{"n_layer": 9, "d_model": 256, "n_experts": 96, "experts_per_token": 4, "router_score": "softmax", "balance_loss": 0.0189, "balance_bias": false, "lr_router": 0.00105, "norm": "rmsnorm", "beta1": 0.9, "batch_tokens": 131072, "steps": 5559}
Below are experts of layer 2 (counted from 0) of a mixture-of-experts language model. Rows are named gate (a neuron's input weights, with its number), up (a neuron's input weights, with its number), down (a neuron's output weights, with its number) and show model dimensions 0-127. Each number is 500 + 40 x the weight over its row's rms, rounded and kept within 0 to 999. Numbers have three digits each.
Before each expert's rows: "comes after" lists some tokens at least twice as common just before its tokens as in all text; "raises" lists some tokens whose logits its average output raises strongly, later layers aside. This comes from a sample of Wikipedia text that the model never trained on. Tokens count by the router's weight.

# expert 22
comes after: "|", " ", " However", "15", "14", " Meanwhile"
raises: "==", " his", "List", "bridge", "que", "head"
gate0:530523483505489476558561508487492504577475444419486508493523474465460542485488524549515510511439448515474460541454456458539498504513466526512463479541514424474484549447530575511465464482471494577528503561470539486495536520516483496491499480522505484518486445488528486466401493473557595478534449522447455495449507528477487432534497491432511501503459505498537477522479535491480486451494
up0:499521505513519383394521495436578565521516481491579549570534520514450453527524548522519528457476451537459500534467524501504570501514495545580500503472515511517484524500464508463469506454462462593493436500511457564538536477490514469490542487479526499474522508455494525514528468530489563528500475533554513508477456452490484417463478470492593519468469443486458520546545463589576524492555
down0:527488475452489463482497401430443514475484490473500463444516479503522524506506501557474509476503465549487453511536547523542508439588461514500559508456447538488489554559487494524443495518608521479553442489493428503541496549513528485472494536500497506625572491488489440487492524522500524535527545485446434564480575575524476539541489552535507468524470498494525415557474462527445408444529
gate1:496448536514482438493507486519487474515557492461456481523524491496488477530532453470477469547478488526558489510506421499590473548465502462512486402464467481423428534442516502468502460534435389535509527521533426519468520514496549535468507465497461500502497466516566523582535517522512511538565432467473523552521453545502477490484467444515540472477466441503509434485549521522413478541519
up1:465514487522515537471483496530482456520479527530511522590531440525558465535468480478566514494534490390536446580424568465462474449464506532512565514485561448558501517479459495484411518438502547458457615493447510494473497531458510539438442505481492497526550550455480541554454456474479505522501484428615492514458507423502510505492491516521500485498473508467539479528498560498552452443453
down1:574462411490529467533486482511535446573447481478517499530481499514453517529470468473441501480464440537561443457537512444479468566546483555504519482506435426418472492506496469528544596383477523463520481500480418519569506474531514501479514585521550551521431493485437456506526501489440519533500494477505494542520528507483403550467488514477494517465421544568495518484573510529465531487540

# expert 55
comes after: "\n", ")\n", "==\n", ".\n", " |\n", "=="
raises: ",", " Head", " by"
gate0:506543513451521525451526468477380502441442494454538508476510505424414523540517554491446397548459569482533473490542473530485451470463471519483547503541553446515493472486489535540572494492465521547529422548462497463518547565476504491557454514484500559466483496482463515484487499498455471514481488459576501468527452457511526463475428498547421500488500523482490466464439522567474555528496
up0:504471572494509434510479448518524499492582479486478535521465553531520563487525478451498511461538452450436479536456492424479541528488521461480510500480411519445525529471504527459409496581487486522444537467483427511494457416506523523495502479495530413612374483507488489492459492551512506525505496491450525515476470578513490515519539569540502496538555474480508492511559552507548451475504
down0:442492528482507487500502449539503428494544449517500505513514558540505499527512495495570564553515528422552466455499504502512488538551457508466538438530419546576450440480477509495451524482490465557536526448523511487543454415537565482490523499535455453474446489465472552506474486511366475538495447568459429565468500487501475439550544479523482483470563503492578481453519473460499474497529
gate1:424530539496572556498496427511466405515490492537455527463487516572579515543497532473529464468457502575467501523500459486470534509504490474481519530519496531520569456528506475507468450536477479448521553503430489455519509446497545471475504491467467572550472461430501408497469520443542551550452488450490469452496544495431449481510479535480511416454484563532501500412502565513433518543462
up1:515457462514426472495527570545484537489501503445533519547510525535468549483462551547448570523472487450487568486524552487547471488441479546527515512497478438492468552451505529473469542405520554527491456470570580572523542473441487504550463506439509493483483398505449572494511462480506475438526513512484563559475466491505516505504493517512472527590548443461450505563536492573533441491499
down1:443553482474474520446526493535522502467512517448451510571523524399471464506496559464442525533495468477489521506399467530456440531506520536564487437476514547471542553483511488523498511519572455552501562538548474543492496499526467535474440479467496397497542538446537555526454495479452498553543524499481469492466539489541562518473478482521396508509555426474533478489501616445469482440469

# expert 51
comes after: " ", ".", "19", "18", "born", "°"
raises: " Model", "ael", " Korean"
gate0:466530475503458535505489522513502488447518563559448504454485529541510425443524532504463488451580497443467485474480491453537474533533495478491606479459470506513421527500526488455508454542513552562544526520512533478564547538562422491494473438515508529472561495477477481544534500492427523525477527469467444502561529423472624528486465497508479494460520501469485453515469505507566495506494
up0:548466470477462525468474528469539505535514567487500511466522521513545481490476490538483497478556478464508512445528462458502432477463515489437470473532489516529447557502520429463491451474520512513527556525506550522478519581539462449493508516534517552526588463559497484498519456487457468517466493616555454523468457515463524561450459495520532536524559464485473468491587591527553460516513
down0:531498465540509478514495453524473495462540458499611507533560487419507513525459458518482469448601587578498520521489551580572449532508540463521488564518490541426519484464443418455548478525624379458478420488521455518481546508451534488497514537420505483505493462498529475531503458537563419516516506470575488476509501532510489509504453520526426507442498426506419464508514500460584511458529
gate1:555519505437480436446523502470514481550418506535507493512427567515509439568507580483531452482514532581544557461517532515429496521528439542496504469499531475519512472500452422516487505517516506532488541463530508518508460564509437572489522543549528523561493482547452532492439512452449555516558511462443540517444550468421554466447521590531521426416475462482490543526462502419446528523486
up1:490487528523412469550533567499485534497444494486467478499496491517439489499478478513510483407476496500530566514582450551458521471517459459505591495430500389488563532496547477514637513507525445557528531561591505476564508512533526502540536490483519473553525493551466494507502487454509508482490579500490558472421482408549585495470502516535482524503554534464507544455450466489486471477513
down1:531513508470501535522433509513415410501605463520515568504501521505518510501460515486464541459498419473607576485484473496476493503457556515478509492497535499495541559477446497522399477471536478590450522480458525440443450495560518505479555489478536473519504495516452557488566510525495514523505538496547505494533545500471523481543482459517506467516507484495452502480443567445499430501532

# expert 74
comes after: ".\n\n", " the", " a", " was", " to", " his"
raises: ",", " in", ";", ".\n", " only", " and"
gate0:506563523382389494564507451471541498484483533495556469515467519532546529550583492499507531468468486506418438576474476486469572550492487536442478518511509461497498503502508547516523573522516547442520580451502453490518518501519489514479571512450440559459423491448489532481489506449479495539521527511515436528528472521492504525467530538366526632497433494526479494514503467495524494509459
up0:496426430479490448424524521536522443469489502530425494512594550495470445454511542467490426508530506526464556441517510433522522422547451448510440455568467559518459566464558503496458557484481485530464520520516479432524523502485475501549467490419543538513552481466484449509541474561510486515538499481482474566424503483449560469522506560543493477499541492461520486436437504488497546469460
down0:495568466478454529494522454456514479626565476447503516453424538511544516489497482449513520435531481491494490472492453526438498480466529513467451504460438531498523495520500493421505434539526550466548512498508537537505521500594518378466515487473459473452481443469516471498471462493517482508460572477551486488543490401488565531528546490465543492471492461550617462556514439512507444512468
gate1:507515451532462473480532448496489471477614445456529498519493521469483538584447543493529490481501483488508500478474465535528440559503481513484480422448554480549536407490574501509496511519503512487547509530598565591477534512433476519471503555472509494502474505474530467539534494521481454491541503447473564466446514504559457458441475515470481457474510505537498520491499498545429599473429
up1:430485507493507515472493514517465520563462499556451550519539534500528493468511473553486459508490535429540514514491543460425522455428515546530477559481500510456532473480457493529492435487515524517476538487453484385426458513566542505467497508498560455481497460490468539500423502460533535490481465472485451592534457487426504556532537534454520438480455483445468517525547500495533467468550
down1:543438499439518502548512459476459531479529517514475555542448484492517428460512513521506442549508557494456455519499490440537463540455532527498542455492444533473425537465450474562490483486534510468507517506501499479502489501497534466465455452508526429447570563442539586554462500516438467432567496456477510612512558452477525604536511513489501493477419454524479475480462493520517481410589

# expert 29
comes after: " |", "|", " in", " In", "In", " January"
raises: "://", "Professional", " drugs"
gate0:541505528477519483485442505532444403525554494455504465456533538600536472474544448503561516489444457458506514489478457539501494459461587541497468442472428473496470525511504501473470488495436545458516648499430508422559524509476542472522520513468455524548541482429524590607502481512496562534460528502449476448484465470522492499531471498475475557478532596480482422500504431522541493543458
up0:560507475475512509496474454497571505442506548503555510486459592557491544424498468493582548438475428521512506537475510525421474514472460458553601461585454448484537558499544448463430529518549528455488506542443487484500480448500535431501470445543526602427534487511550550561489439470505536514508477481511451422511463490502448483563457490487454490531586601461514446538461464467440520535470
down0:390526534480510471479525518532467513535466521478479502413540511484495457516585585469441500519479480565526464435524473459507517515527467455431456516504507494516500436545559506522480506478490499578541477509495504511522442537573515529569462497523517473500561425525445543479524494505522517441448526536507549433422515499503444461458482501482534510518441455506431448497478514595516478479613
gate1:565403505482517470373488556423477460404520483524582483473539399515511514500491468516465489520496494560539449516495468467498552512539496486519511462500586500500563513580460464435524574496441558476516490517520499555535478500505514496504464557471554505459498509524484522562438516466483453517493473487437489550473426500503470474537584496446515482528474496540497488519516474511433481500567
up1:483440494579480431458573559553512492466481473434557485531419448477548488552531470514502497452485501607543496488521489576521484501487466425433450484471526486535522495509521522501523538494493526522450584545461488503438455459561580497446589476499549515483524507499456459513519462503499539500528469542449517461524444424472494508439515469489504455505519448516507510490457463512520471442447
down1:492451466479521523442501553535581497432505525464543514548570472481413529422474481525523499535444475582438509500513470481435475523474500467522452425461446430498446486550480497481483510486517471525439533490471495474490507531455444504519503421539487465522546490530594494468550486505508627561615491411466460501445444554481490491447497495455490511503450507497477552394401438530431521510498

# expert 92
comes after: " ", "20", "19", "–", " (", "18"
raises: ",", " is", "–"
gate0:459449496521566482494520540419463525487462463462527551471573527534471409479546442525538456494466565355476521509518488511552424512500484512547521526520438458554538489496512518470496519558550523536447487406525479402483514499538494549514579500531456421456484507482420480510451452578500472531372478506513543558489504394516515519488509493485503453501531444495508466438485498523581528480463
up0:478469513540538475473483506440426473508462518505584489504525517540455389463545481465514466430434524414487543550530492516445404460485421598484473512543442453538624500476512478447477475510516490494517540451500474453484539517533541465502579489504411456507517516490348485541445427582501479473420507490487552522472477386515508517496463487502448441518502458506509496471490505509555539498462
down0:472473437467509601499472497567521472516544545455513534496441547523535510475464477501516540500498490498540616549481459512465493441510492552425440535525545550563539426564479520503476500545467395494482487551454495533483472454537525545489518521454488439486503506483477498571487584537590404478519501467560520512565491494477567524492470569536558452571479523547479507536502541515503444491432
gate1:496528516529455492535529474505487567483487469514551505539478502518472476558561572485569484473478552508536509537514504513454408499480480541493583541604460463516516539464519512491512528420505536521434527476556465414427563519488511454477489564536430416416544508491477470530542577553502527497502497527508515493489474470471476477536484507506510528527462514480510511505530535549525486427476
up1:519515457490506511469468514469500471498502530505487484523540499491519536468466438525427508495504458477482502475477516475457544472476495451457495426412517471450505466494487491520480531516457462420527492574451522536559441472495495508519505463457526572551480482514577508506466394420504515503541510509524453444470508580569513494521468517509477498457502479523456459520487494492464547554572
down1:523487445446488367530530515520504470429492434481486431520517496396513515541447461476477426480492487491501428512541536477525544486531510487551573552423508541495489538524509450500479469504496582520479512467479565519515496549453481521473483483486516548465438533498518525444455524493380493510471554492467462484540512498483424571517512481453506493479505550424432499513583535514551510536478

# expert 75
comes after: " the", " a", " and", " be", " is", " or"
raises: ",", " (", " and", ".", ";", " to"
gate0:446465506525491553486562552466495479518544504495482503488506524514515410504513529456450477542547440433527494428511454443488522508500477487433497413479502505504531487492495521485481420517492557552536487480437482507467461561484513538526437475582550447468468528516438548525433470573442469462542537457504470469547477542502478463469480437521561492457495473542542508503466380487469483478506
up0:449493525568543564472558538507539556469472523465502510426520472552546477469579440471463511474469526489477504446485511474500449428479528537538468500468516494487569506490450503520534430536423452478474432499431568447535539498449494533491484500480511392572488487515455516505406547529539465515420530505525538461537509525575464544577490555499524394529536523521520494541464484484439583487520
down0:548476506467485480490436470489479462476484502527534450534498516609550491451524517526474537462477530576508449496526463444522535468478504518552445566581512437457485494514504511551580538488458480491585552516529397473538473553480492479517514516501416580545511542439523566489498578486562455434463474587489449536484479492521500540478539522531537556517478472546368593451485477485486516490441
gate1:436541429554471442542499543524606485489565495499488530457534496582513507503426500557532513455482514439519568559534490534535563471424496466500503451549556426471492469503515535536461493580503512553492513544470517510479504462428529452488529565537515514449498510546483513473463509497518556457488513577519577455486466555470456553483479484469506478482533535486521491519568531474488485486508
up1:493485474568476462481565583448526456461490543555532512550494453566518488557389520548536547441495513518495505461457463539494622476428541476512512489512492433487429515495519531483441539506486562548461542567525483421391513505393537466456439580435469558478438505502445517492478506518509556475516494501552564517436461517523509494498544430491431503472523444495510488431521471488518525461447
down1:545610485431534455485472499527482587466453486537486494623425519464450468499454561525522502516517470459481475526482499505475485498537437524494538437554560529516553542567480450522481532470467546469503544456468487445473447612537431541477541443468516495478518484548470411413493473463484534519493515528497534499493564463482509446501455588499513497499513503505524464519502503531493423455518

# expert 72
comes after: " the", " a", " and", " is", " was", " are"
raises: ",", " in", " the", "\n", " a", ":"
gate0:577500526427405529555548501468483495465555491482569515471469463497528506542571508594527458528446497577539483537505439420459509491454456475497504480379502523479481484499465520498542482497457463509539448512503480447518488588366438546548520509448481501548493496518471506441499523493514543468575533497529573491427576462467559499477463527485591525465459500522450461568446506548494478483485
up0:501451472515482511578448499525552479540449471560488502476516511504454495552490520568428455485580488536445468520512495533477537496523491499559525553507516506478411457516507466428495503459510508482484440520418504458514472502414504451418452578451508464565563480540472590475466510460503486490563540499528542529541517513497481522519591468497511454470466532499468561533589510472473465587511
down0:503514489457561530475511607501432518492453494545537575438485531531570509494531498493471536528469472471545506536516534489508454494407433485493443544566418469451473522515496518539466508476517454496470533586443458541505530555510503495459529499495492437567543570466435499449462573593444529526427510478492547452455501462509506562462486570515528531503490501499526507480515516468507428460478
gate1:475479519413480470546458495525536467524468475525474573450486452521460437548494545559432520458522549482467495529477470491471490499528538405506490517488473507533483438563561506486552460530604432555514433595533549416469536401560476454597446493503491487456459515554497590505482513508481496503455534506463475527502521493514497421549509463466466462514450559472466518464468470443543508495500
up1:489458506504493438555428496504495444569533494532494521478506485535439456562478530480420533468545559482522510510503584492506499480530505483487493529525493540524504447509546463435572472509510439529503480560474573459473518462554532495549446511481521458458473504583505569517445528551491442452462493554506482538528524508521478414535541424522488487497498538467437507464521451404569541517547
down1:520443582455537463552480437443642476500506444492451549527499526571492426536471525495407499500482552542479567469466455454460467433522533512521463522465542525468484461520465512556543559455520566558468525525486523542487498433517513415533550534448484454497488448490419529538454514484517409476545552492488464568581512488548542445612484446496435475504517543488499468470486532472479522443499

# expert 64
comes after: " the", " a", " The", "==", " to", "'s"
raises: ",", " to", " of", " and", " in", ":"
gate0:472555456500487512505513534499487518538537508530528474563497511556485520456450470480460542510512506415461473467512500563487501537503521489541558511474515486515460549472540517478525506495567578425426460500523575481500584477494449455490498564479507506562521503569562500503501500517510504468475553630577458484487470526538466506537492518476597534481473556465557439530486544459517473537493
up0:487527504515482491557536484501450481454474462463534450495596516511489467544452464507546456466541469517544482501513547455518572502451449504461501589472510571498564473493480478486505567548513459582443548478465625506517466579518546573524468486523500471474454468487476601515467553499503491513502508441488481436544517465522483487414508551565501509490515452541487467498484457470505555513531
down0:532478520459443493440454469548462445480585479461488422507438494470481470486502502519475477599545470493506458481432462480516458477468451503436476594539552545470492499517478473459490470463517483422500499485491454550484498487490521493492455458554500470491546481488502529500452565564436472468511419511488534459510492449457515523502528486527538533447487452578519537500492534539558478521550
gate1:516471478507545529457494531505440430513518441439577504496532477456482477588571539510501576492505519571487470500503520537535467487528521483481522573533495533516511436539524504494470485492538474443520542415474512550464487457458508571482573561436469500506517488521486481471444537476466551521463513618510557516534518497512523451517566535541496539527469432584500501410540550499527516502499
up1:486560499468552531507480518432399453495439426500531531490524494459475480576515486483482516514469514602443476429533476588408541544516550495451456523507524531451473514487462491469522470491569549448404510460498521500490515458462564460500501527477531476516525513483472502449433510552518526524518492465441468496515530519502431502557538432508494553471455484556523507581542428536494523501512
down1:539575516461580454468457436491473458451511418487522505417543516530443490546522529500448481516484453435542457482512507542471481512487447424466474479453481557516511468523481553515511510478555520421418514457532520506484536464566545444495576568528554553535512442514513520490438492568561492576467512456532447514436570472500525486497547524492516464439508544579501533537489525486517538550498

# expert 14
comes after: " ", "20", " (", "–", "°", "′"
raises: ".", "0", "9", "7", "8", "6"
gate0:504568515533461484507580541499556516516450527450490460492523538534467525520619448607536460468510521459504460506486508463413459500540456426498491463438440507443543528448461510524482506472495540491457396457507420437489486514489495477496483620540420505447479546514543520497497460446479532568483521483559508496529488473531488453468405516492498585510508479459490499511486601539489481463494
up0:483553549526522527534504551481534517500501513487422466508547569511493514450540466538510479455516495481386489496514465509439506509531501451538502477413434532455566548475485443490474527553513558441502436433468462466511494455531510509514485497530435460498475518450556545499485482455467515456514520493529493485520552538523478480472470521528504557497483499475500507513482598574444452489545
down0:434480498491502568526510512480491509452517529475539506501507466518488523454586436402479476507427511504513515463519469477531467512507528484486528487455440506548562474509451515450470491541572534477442480578547411570579503475488486479476544546447572535518461518470505447596470582444526440511478508483515425478492511530424518555518457460551443485533533474449472557454545505520501451460570
gate1:463550549488530530617509550545540461490493602529460533579522539591555520430448463474440531506480506519497527511494493512504530526477533495530452508490541454478478516518437478440488483466477515505520506489455528427446528459466517511547494513567558571482493477495431471451554554435498549469469493430460442508461448433518481526443499562467504443539494465468479466421512480509520501466416
up1:492488541494445494537431503480561519484517495493423522479496468397509526485556477489448573517506517526446470508477454534447394461528551508515570558514491520505453507500450457469485511496543532428532409462498445542447585468483530444488462482533546451582554460430529547505475549481542477449459504557461495553475516566490414610510505477469589495501537538498522509526565535533548506488471
down1:459502544521508547478489517470545512539515454523502515521563515540526508518519430455472487462466539482473487551493458405507496513467544490516468497571512602456475525509455473448519490518509565494505493510564441546609532462579482519484563547447498469594502479478567550557452449529578515500427491540512494558496499461522452490453514517521536514493522470523598539530531520525491471483531

# expert 33
comes after: "\n", ")\n", "-", "\n\n", ".\n\n", " Species"
raises: " Position", " Height", " draft", " Source"
gate0:575596507490444508485509446524459562482527478477517462540518483608456488513491434389437492482451487498460508528494473532516523481463561528545438534479527451535472526529476565473564512502541512496509563460470483463439518467474497504452408507480513495555528478482428524464518527481566472481502561532471443500496528521522509504505603560486483488520495518497568498470584492457589539503501
up0:438410518455557503457486600492496478482465527486479507476501505423556504485543493500466520448448519460518526413543588430500445491480400429423554474431527546535579457472501468499489436548423482499563451483447435504542483515513493518511549483514485496519432520567496496571427473524480486483462500499532574405543413490483457568447493448508464500529577406421470573528452464493512487579520
down0:548478469439454441510535449471462503535588541480412449520484482540494433552447445495485468482510525450466562444457519559515497563466567490495555539521525479500463479478526524472492498355502464483529502562490478527493459478530504480484482531473501521496546491531482440428510494479440520460583513500530521534514516508467511519574556544413485535517489498468559430484490487431515509487482
gate1:490496455463515550413496484517503461515479432534493582457494470447467517507501380503574569493534485486593500499548445537529501571506482484569514535520481535526407456439540520526544555529458439470496495499545563480499529581490501511519588485497497491608444467367524452492488542524464575477500509483532542536518492468521517489483528505534555467471483479496498486529468457512542447538478
up1:438508486516543505560523502488470555506531567509510440507453467507490481438481511448423474508429538471473475566470533462487458461504570519467498448466529476468535553483465558406508439428489522506571548466427504559497426493448491475486519504551481509440433509584479518506526463496546457482494484476427451461496552530510451573570530521562508509525484476441491476508550620523463545456476
down1:506535483535467499527471572534436507583553493541464440548467577484475484531524490513483475486494482450553482566503490537458629534514461538511508493519539509539517461541453480475524516510496514537517511458479512497550426470532450498516508513485512528508473500512471554477518464464587502511500425471419450457502510488499530550526488559447501503491510429472637499581477472502454454499523

# expert 12
comes after: " the", " a", " his", "'s", " her", " their"
raises: "ed", " of", " to", " in", " for", " |"
gate0:499559493537437484450582497431544596468402447511529479446530460551517540614490634459502407473492540493514534486501485572502480556495496552505495498557540453488460492465527554467529456475550495502523456480430541477466514510511483519532514575451460520461438498452520531534475510525540495515577486506423474528505519523561490531471523484458546547559442428549551498485474493514545505526479
up0:491545518506483542461540543488486569492439565506477494510482580539565496482583606466522506533499484404503541485437499601486458492507479531492563446538486444487462498472436555421441488531474528487462436478517526509486475514524507441503462507453490534458508525473498415551508512530510460542492501477456504476500490494533518576468535427544579451510490476433528543505460504480566506464407
down0:461460516483490503567513547526527523489509515444466443530492525485484562558475480528427520476527550576601496469479453481539534448576555518492486539433528433493554459477460479461492439452504397553545492504472474482514534450478444527502484481428483585536489427549533533509546499519551503506450458471599461557534461413521531453483488549542553503517463527495542478429454497520530546544411
gate1:517521458457486512466504524470449517457598462498452509410511490555452548507420455473501535496483491485488520536410542524493529552489544474549533575526492464495460391499478454501485500471429543496503492577505519488564504524508458470449486567613469501542521507493456469454577469506496523453474580562518440521547569501491508483575487543481555497464542484476542536521574528522448447555457
up1:467462536488416504423500436446487549445503487422477481438554542497535480502587510463483497473494545503554486448466513489560491505513459518438462547433552537471497462595497540505475551590459500594488540511486523553512537562499528474479475525493483509513489497444465538501500500515518498539571522502587456500575497505548543458473475524503463465462493576526541516431469480392493530561503
down1:536569441487465572529422487509515472544474535494451515567568486539506456521452531501568553437535501527564553529548520481599546541552542464552496512499474603538499504458532500483548427506515484399494494469566550427439502534487492497477518564440558516459574535470508505539508521571549494475468514502505514502520536461504443559503485491466455563458522539501435532432497498425461548589469

# expert 49
comes after: " |", " in", ",", ";", " September", " January"
raises: "1", "0", "8", "5", "9", "7"
gate0:458517548561471510515463489542508490490485501532508459393564552488502478472558561542501544512425579508453467503455571510508457502500527505497474504535502594449442543472439503466520494523505623458480495525477604528506510479450513470446493452523505499536515495576609533532444625541552474503525548574556489462540482507522475486578548440481478563523586585535523446579502605518491527499566
up0:514516472477535461525491526472518543530527471452488534649440417525521498483442432485493521516551424470504538522545434547530565481497531495482516492475478446532508478563506532524524475451472356474528488500504437472475447563496477488489529495428517499492490487449403474548558402489494518497466468439398494516447499504492536540401459577539518483474481481470502536416516431507570469464467
down0:513450540441540412471457547513498459479565446486497517508493442537523464562446464461463532509520498493465509452568542494443480586527486521486490573432462588484485498498499471458479465474514518524522476541539520476564500440513475418556518525507551523537475532493499534517458547476479537554522557500492550489467532546558543495548531533527509433482447512600550522524550482509503507523480
gate1:509472502502493500530502566486432528462498497475564522430498517456516576519408465550512488524474517561551444516500452550548502490471470528388560540505452464516521493497475555451506538529524505525474475527491560525565468504508525474465443477477471523463530534494487559487499465499514471533528499528449471508520527457474454467538566514457558505497467472450564484576511473481494538458459
up1:483463523509549507466502517452457487442467509506506514551575522496494467471515490498546474498483460608535442451500503546500539471486489524470423484503443583497610477525514516493516549568503534541474526526473478524487457534537507460461549420430526464533545514416468459560529454574523412513513535488460438487607528461451520514504502513484506480522497466543514588448494488480449471544442
down1:495562535489574484490512450522474545528534508497466467559460477557520428487556518469599558572430508556479577540470482477442458602432485550525553465475483463499482509463455485521558551432500479519559523474506537549468526538464474440486511524459474457447537467479494474609466494530558496506466585506534501519510509478503508457502490437557502449494544524439525454484468462553467501594590

# expert 40
comes after: ".", " to", " and", " was", ".\n\n", " is"
raises: " the", " in", " a", " ", " it", " of"
gate0:502530457468527396481464429478467474530560553496531504494533520486608522517501480572523476575506448456487437487505495561514462537553513500480531486544484510534484513453532416549475502465508528504483501533511547505485442480581423512560469491495494560538404557498504484435502515512476594479608497526509458493484454564506487503502488482549473502496443540506501539533486529455491498456468
up0:494497518499466533500496447439484560496580468549500509550456454581390489510497536522515501521525530581525469507511471541500548524492558509542484485515450472454489467517506540593578538453513508529559500434508485527483505483462544447502493463466534515472525526470475546464466548581485506567533475377475503626428492501540564556540489507514571548493504492476521433507552462519460483406495
down0:529490529530522535466552488418509547489593510513456519486523432553418529467446570500468577518479473532512486478537500462530546482483537520536475517520481496538491501567511481535575489506541485509516421547566541475536432575485523421458461490532522501514527540534492485553453442516505480480532532426487489542537554484531526553562459466534504550510456542506500473468500481534408442447493
gate1:542500546522551511434471545557393500479505476516456561496474467467494569473525524489558557517426507425486510507453522452441426481531508615506468551478463503527501448524510497456537489500493447478490511522410502476465552454505490441465544472486533469530468480437497528436486422437506522479542528414457433399494579500497448539537497528491469480466517542516549468540488546534424512549450
up1:527504478483500475605484495588455471520541517473519598513550538556476633513467539537479624491506499494485502532522501535489476474514525564510528479485520509547516451484519513472517456439508508511461452533455494498482448458470493503417439519548480508509452508391548600457461485462487493507485510531544463519498531568521530560490534534532509522490457565467515622521550612499491475545542
down1:534469510546509464518565429450513392461458472517500384518496520451488440524495462460474417517429531491511468476456487476462543536505435441512529544469550510494476545523533473520460517493551510552501516458484477502491477491456481497487474545484471494474586466503496481509523427468553545464478489499468555441481474448465476539497457514508512510540527482484496388529471434498494517521539